Weights of a small mixture-of-experts language model, trained from scratch on English Wikipedia.
Size: 9 layers, width 320, vocabulary 4096, 58.6M parameters.
Below are experts of layer 5 (counted from 0) of a mixture-of-experts language model. Rows are named gate (a neuron's input weights, with its number), up (a neuron's input weights, with its number) and show model dimensions 0-159. Each number is 500 + 40 x the weight over its row's rms, rounded and kept within 0 to 999. Numbers have three digits each.
Before each expert's rows: a language model's description of what the expert responds to. This comes from a sample of Wikipedia text that the model never trained on.

# expert 7
It responds to: Hyphens inside compound names and words (ad-Din, man-of-the-match) and capitalized opening pieces of foreign names such as Mar, Je, E.
gate0:482565514513500524541474589471506512480509485486509485554449568550537549465487530532435503522572508477525545517489514506498542410522497490481498491487441541457566555455520462524446571478557505529448590509527410495481441500545531498536446442514577504480528496498513480479505439463543461465549477494429523504493425543494472561551496513509449505501405416471519435461500481435498521495402510467498417449557473562469513646507524530579445536509468521503489501453526501508584457456510466
up0:510562509567482453471517449589495569411480560565497554525471469454489462433513447517520506490471517498496562540469557560501525555451598453510470538430548420510482581552518519514515517548522412569464562507511539452432474474524490500429496543541527544508492504580501542530591473448504468467518569538439497523493514469479473477469437453533521489530474480536498364476492495473517456459549447435504534528448458476539487469510495465506560484487499546536480470475516505504489517504576467

# expert 11
It responds to: Sentence subjects He, She, It, nouns like name, song, school before of/was, and the piece st in Ecstasy.
gate0:492506473444525544507535537450507505463463543416422440551497435528528490533471479543534501415524549453513469456452470514521523551536467623519512517467470467475455520499458473455518388595463622488510533494393502524547529461490441449514508471579507505461447482513489472513521509451470482449560500458533476485460523450456554467553546504437509577478538487445480502488541504494491447450502495439504488531410518568533474560460485423463533576519497488504499508518567464495504411465498488
up0:542518440573514543499499512497489479545491487458457445459411561533487494491475493456519509520517576460478639487505518494582426486501491501418483524476520485491523478521470507502496545479526443484537515494525481447454486502508487521480438456532482544522471474482561490497539534530470486493571473484519469496561522517455579516518466479509493552505501513525566580527529469518552438532488487490379402550566515556512547514558488498496494532475566517523539484469468593546528556454507494

# expert 29
It responds to: Opening one- or two-letter capital pieces of names and sentence-first words, such as Br, Bl, Mc, Sh, S, K.
gate0:505511442519471450499505518537516494536498502478550423476412504448483524519515490519483453524478549530533487452457518419469453550490485386560510447464439488530500553463532476495473438517492570456548483538481485494518409473471464474474471502567546463526562429486492505598415561427526487482524509432521449462541529487464545517501519464527497572458525508492486460489493512445553478463552472525499478530507462539532485481467521490443451484455555523492487488518530503543476521536492505
up0:433478526537480471524508592585445537509466542435509492475499478505504494513489554489580425595521616460427525518499554573597569498500452500597500418479527528552466520515505487508546505587554511552531476529547508483489451496558533508490509471532468473525436506467488498509492499466566506495469443521496498470477472541529522439487450482569484481541494582560517497475475508545405586503490495517520478477561492505511479489515452528493536479511575506502442497480568425497480518517577407

# expert 14
It responds to: Capitalized words in names of organizations and places, such as National, World, University, League, Party, and House after United States.
gate0:552466545518510515398526553518514490502522491519528492560452473554499438492455485485510476533495428548566475518469484530484562534494484523480508472451536462486441532520444548495476496421556437504497564481519462514421476495464502444527470532561442456490500496535486460522515514532522493505528587510500521527459501462444435561561484412529482414496564485519459526564471470524444440484478481468510504625507557415487405501490472473552483480534498439496568489485500548478556510530457557
up0:465548485495556531490566470476469550533508403514483419493435588478477493422512482556441515461484554537497485544485462548448533514524434465485466535553460480502436498509497472426490502437566525477413483517536518510494459445465575436502454422496449439522500548514486508510516521522527499516564441543526520535558463445480486435479408530492505547501551494530411468550496444510535472508465510451554492524516499425482546485461450469453457479538448523547573439526474494503432497450506496

# expert 23
It responds to: Forms of be and have after a subject, plus small determiners and numbers, such as is, was, been, has, two, some.
gate0:465479450480496491568489485465504582486534525490574450506480513523462478544499530592515515477526508557461482437418430534484564478455490439454522474513510447447463463478529564505504531555488533526547416543441509463493475472544439461542525558458527506554514531496502444512454505486493503526479532483478573523600492569492430563538504539419468457524486446561492526468471504475526502454475468457503544467550547536583632527454491543604478576550523529477465532512522496513484485525437453
up0:468516483523440486521568527539511533506498422464544457471507513436503443522547521502556525576530558499540420506471472503453553560562556479513463410493529461550560537473491494474501498463430526556454458464475477531487486471476499513447492464478533561489532465483481564510552501499540530493545439386497533499491549520440489486510474479450527571523486467477559412521511483550504574509472519508520531515462489436526511553442563506498413499459527492497520449525436469495568491448471498

# expert 0
It responds to: Word-internal fragments of foreign or transliterated names and rare words, such as av in Bhavabhūti, ati in Fatima, y in Breyer.
gate0:440536536509511496496535574408424453478454527530520499544467543601486477499528412510517486488480473476492461514467486455511584471519472483478531495525459496497459559459514480453454476501515455513471530599492457533505493494506466458515472507440507470497550557510452385557562462456481483455506483558524512463541520464504521530438504524530492524493479533511480486467541478545501487559532490562498432520520525409488499529485499514513493520497492516513530514496468484497426457520485520
up0:498417492567538570496423528510523586554492547497524479534511573554479528529501536499491457445481468476449539503515512472497507489436519523565493470488526422512535538482526517501530448462502424479512403481460545512450472426580399493485485509415488490469471476528449504489525534490448466495453527467497527428539557449576476501513505555441544585499474520569461470471578511508501551486556418527491489520531521495487391519470504517485474486454440585546569500558512449508432494492528557

# expert 24
It responds to: Line breaks, colons, semicolons and slashes ending infobox fields and table cells, plus Cyrillic, Arabic and Thai script bytes.
gate0:467527473493537459484487461575567502533453483549519568528497490506470509518491399424414516471450541511522481466478530494581422479514507476400534437550464473583515408503512591470489438575444488442553500527485498439561493518476553505428494452514501619538487528614462522476460543531488561496521436485497512437511546533525484520547524496515478509532476511465475537474578470451469493515499530501428482504474391529498511469496484512532495503501522585569435481509467457475559489512473524
up0:474520492478454455439503516461536479515559518484525496530570488486489512512498479392435495492522582466471544526543481469433427501550550539497469455446462508467448487447460480518525485481559501517471530489566486520507466487477469469517503495539488509481523475551475515499535492528486432465512467505497426454489526494502608508590508521523511531495493522533514479533511449494508412490501525456414453481559511435462466439482556565483541448502499460462589536572556433474550490494453540

# expert 17
It responds to: Adjective endings and closing pieces in scientific, biological or phonetic terms and tables, such as -al, -ical, -ular, -or, ), %.
gate0:533494480468409504504481487479475487499485509466503415447524457533539454476389543453522486484497506506502479441437520534499477505494442459522480456527443552555515489478489507450526499517559509430443480503439527480563527484512461560483485584544572405512547558496450582488480452453460474424477524507486515454419535424463548507513477574509555559481528482442518601489538483403526414511420512541554510493440522443439483477507501504552519563442460487497512499453463451520554476485485441
up0:496472495509537494420505520482533488503516540514456447457520492510542481508567447523497526536432502527568523513508482494476509470548508534438457490576494507487561465532488501509473488459419484518519514470504524427509571475515417485603461490523483459473508490450487583480455470530520556503496486522518465537480607462556532519447563552524512533455431423513536538508504499527500582472442499495526530549479480404430485409487469448535505441511502465482449507484516477638455510488462532

# expert 31
It responds to: Verb stems and endings in narrative prose, such as ro in rode, retire, defeat, ing, ed, pre, trans, plus table pipes.
gate0:503454387548510562505484426490489384427493465572500457450564432505508543483486502441488402485516456400489512496476448470470470514460468464455553380484520546515469471489510511505446502540495452471505541499476457444444468543466458542474515504491493405491539428566546504511579527550536474557528460484483525449592466444493474496498508440469511526494509543422525500534442565443514463493495555502495493590542380538496463441520492470570522462539567498534551522440469445503503516478511518
up0:522549512559469530483513461514535486495506506441484474526448513472481445442483463533493578465528447489617469485519506500546432523567490430507496532557439485534511449514524480552535542497475525517556448482433500492475516463510511504418514549559506429504566482456560494460506520486541521580512454475474493491478454559515435539525495551529499514535473523477482467511469522475472447500550494466484537443505447490502525491564518560562542408516467485415425527543522453459476498494494582

# expert 27
It responds to: Commas between list items and clauses, and mid-word pieces ri, co, po as in agribusiness, plus role words President, Minister.
gate0:521514486442446524565533496542490511404509461451469467548547476472553377500532508443483543441516530522468484518446566490503390519517464531501507478577533468477504463501505486538482508467509541460485481519562463582483554463453524548541512493465436457548566513454498555492559535511522509500485543504473520499476540564574480482513498537507537474518477555574507502451559501473507461424506531507464461549439449457518462503550431534500486501516517525511462500518554468521445535583453476
up0:431486505492401506502512521516500492581501488407539543466433519490595539558541503513525465463452482528518508503460451478458480546470564526445430551527510477525443502488514479521505458441469494518488423502494535518491490560450510478494458500515547527493449452452519482456511424526476508508535551524517502490590461584423454489497563472466519412531541524494472536466525549474505479527515556521519525449624460523408453460477497471465535484522513510553494530482564542443494594495491498

# expert 15
It responds to: Final pieces completing personal and place names, such as ent of Vincent, a of Musa, d of Ashdod, and common first names like John, David.
gate0:491495440509529536471426532473587556502501491538496418451541529442545555522502483487475506524533473485468441574505486470523494550484522449490476471591504475562506523446471479522470496556466522459501525531472477503422539457465538524495476449543479509524428485516564485496457520443535432496480499540521567513485521578477474480518540427454411520545554510589551462434496549499503500520518448486460499465545436527494478502514581529507522470457495569523562484541515463485458467478494540
up0:506505510502477513514496469558501497537448423561441600472437529424506449534524498571456457552424512443538518521461465503478492414536535508509499464500471457547509552566535551523488496481582504557493496456452499524517451484557537483454500495548486442487547467465463534502529570511467434479525513479466541442511493488514535556504478461519463459431549535495490501466487489510469532453463555500480509440469566422506437484496520513559452487447506541518452480527486446517525432559505485

# expert 10
It responds to: Inner pieces of foreign place names and surnames, such as ch in Valsecchi or Bardonecchia and ust in Neustadt, plus some English word middles.
gate0:460470485516568535534523462493411475527523510473531470510458490466494547549519510450532514531496518517506487495504524478512523489535506538513468472446556470536517464488547524522512452506490551542568491509527510539572579513406469536519496518482514502447519439532630529519478498543518449540466474502537465544504514488543481541512495526517511509489506440434454420439485495507511464512579484479491481553512535464483468466552489534406455570530555436456531492513505520599531453515490442
up0:492506507545551464501466504507476501515543498449502424567552460554514531499459442542564463510504513497501444542461583464479506498486424478508534507435404527475525481544540485486543553602477485508489491487546433487522507513474485442491577499511577486561495495524515481517561483554463518487478495499529408532584460553463442466510510541495447470425539470538477519445449525505454587472502522582399427538541510474526441518456488494457465553535567468490603484508492532536472549471505479

# expert 5
It responds to: Words inside quoted or listed titles of songs, albums, films and brands, such as My, You, Love, Best, With.
gate0:427479644511567528520470494504472467568495437547470543465507555515451536480459505510453549462522469549466514497487560537498537524503489482438515501479545520509541484554501515463532495478496486466493495496505420502472451444412496513483525435464492478572482557546527493476543511537471457454450550512540586430533502447426483497500524509519526546529496542450460555489471488530488497531546501524460454560462528533524481518492471477458465459632545495439498551501553484533480540504495514
up0:567465578551465541527468602482492482563494496475432506547494610424485484518540422493519502452549557558534452516490455514516515513460439473496617461429546566415464571489538532496562507537506478551469529550527460496477490500446526574479548418538524511450491481538455527505471518492493527460476550509534536495499474524518499476489510541561462498555591453454521490531585522433529436519521488445506458478489578485493518489459509542508435562487476517515579552529466491529437433478506567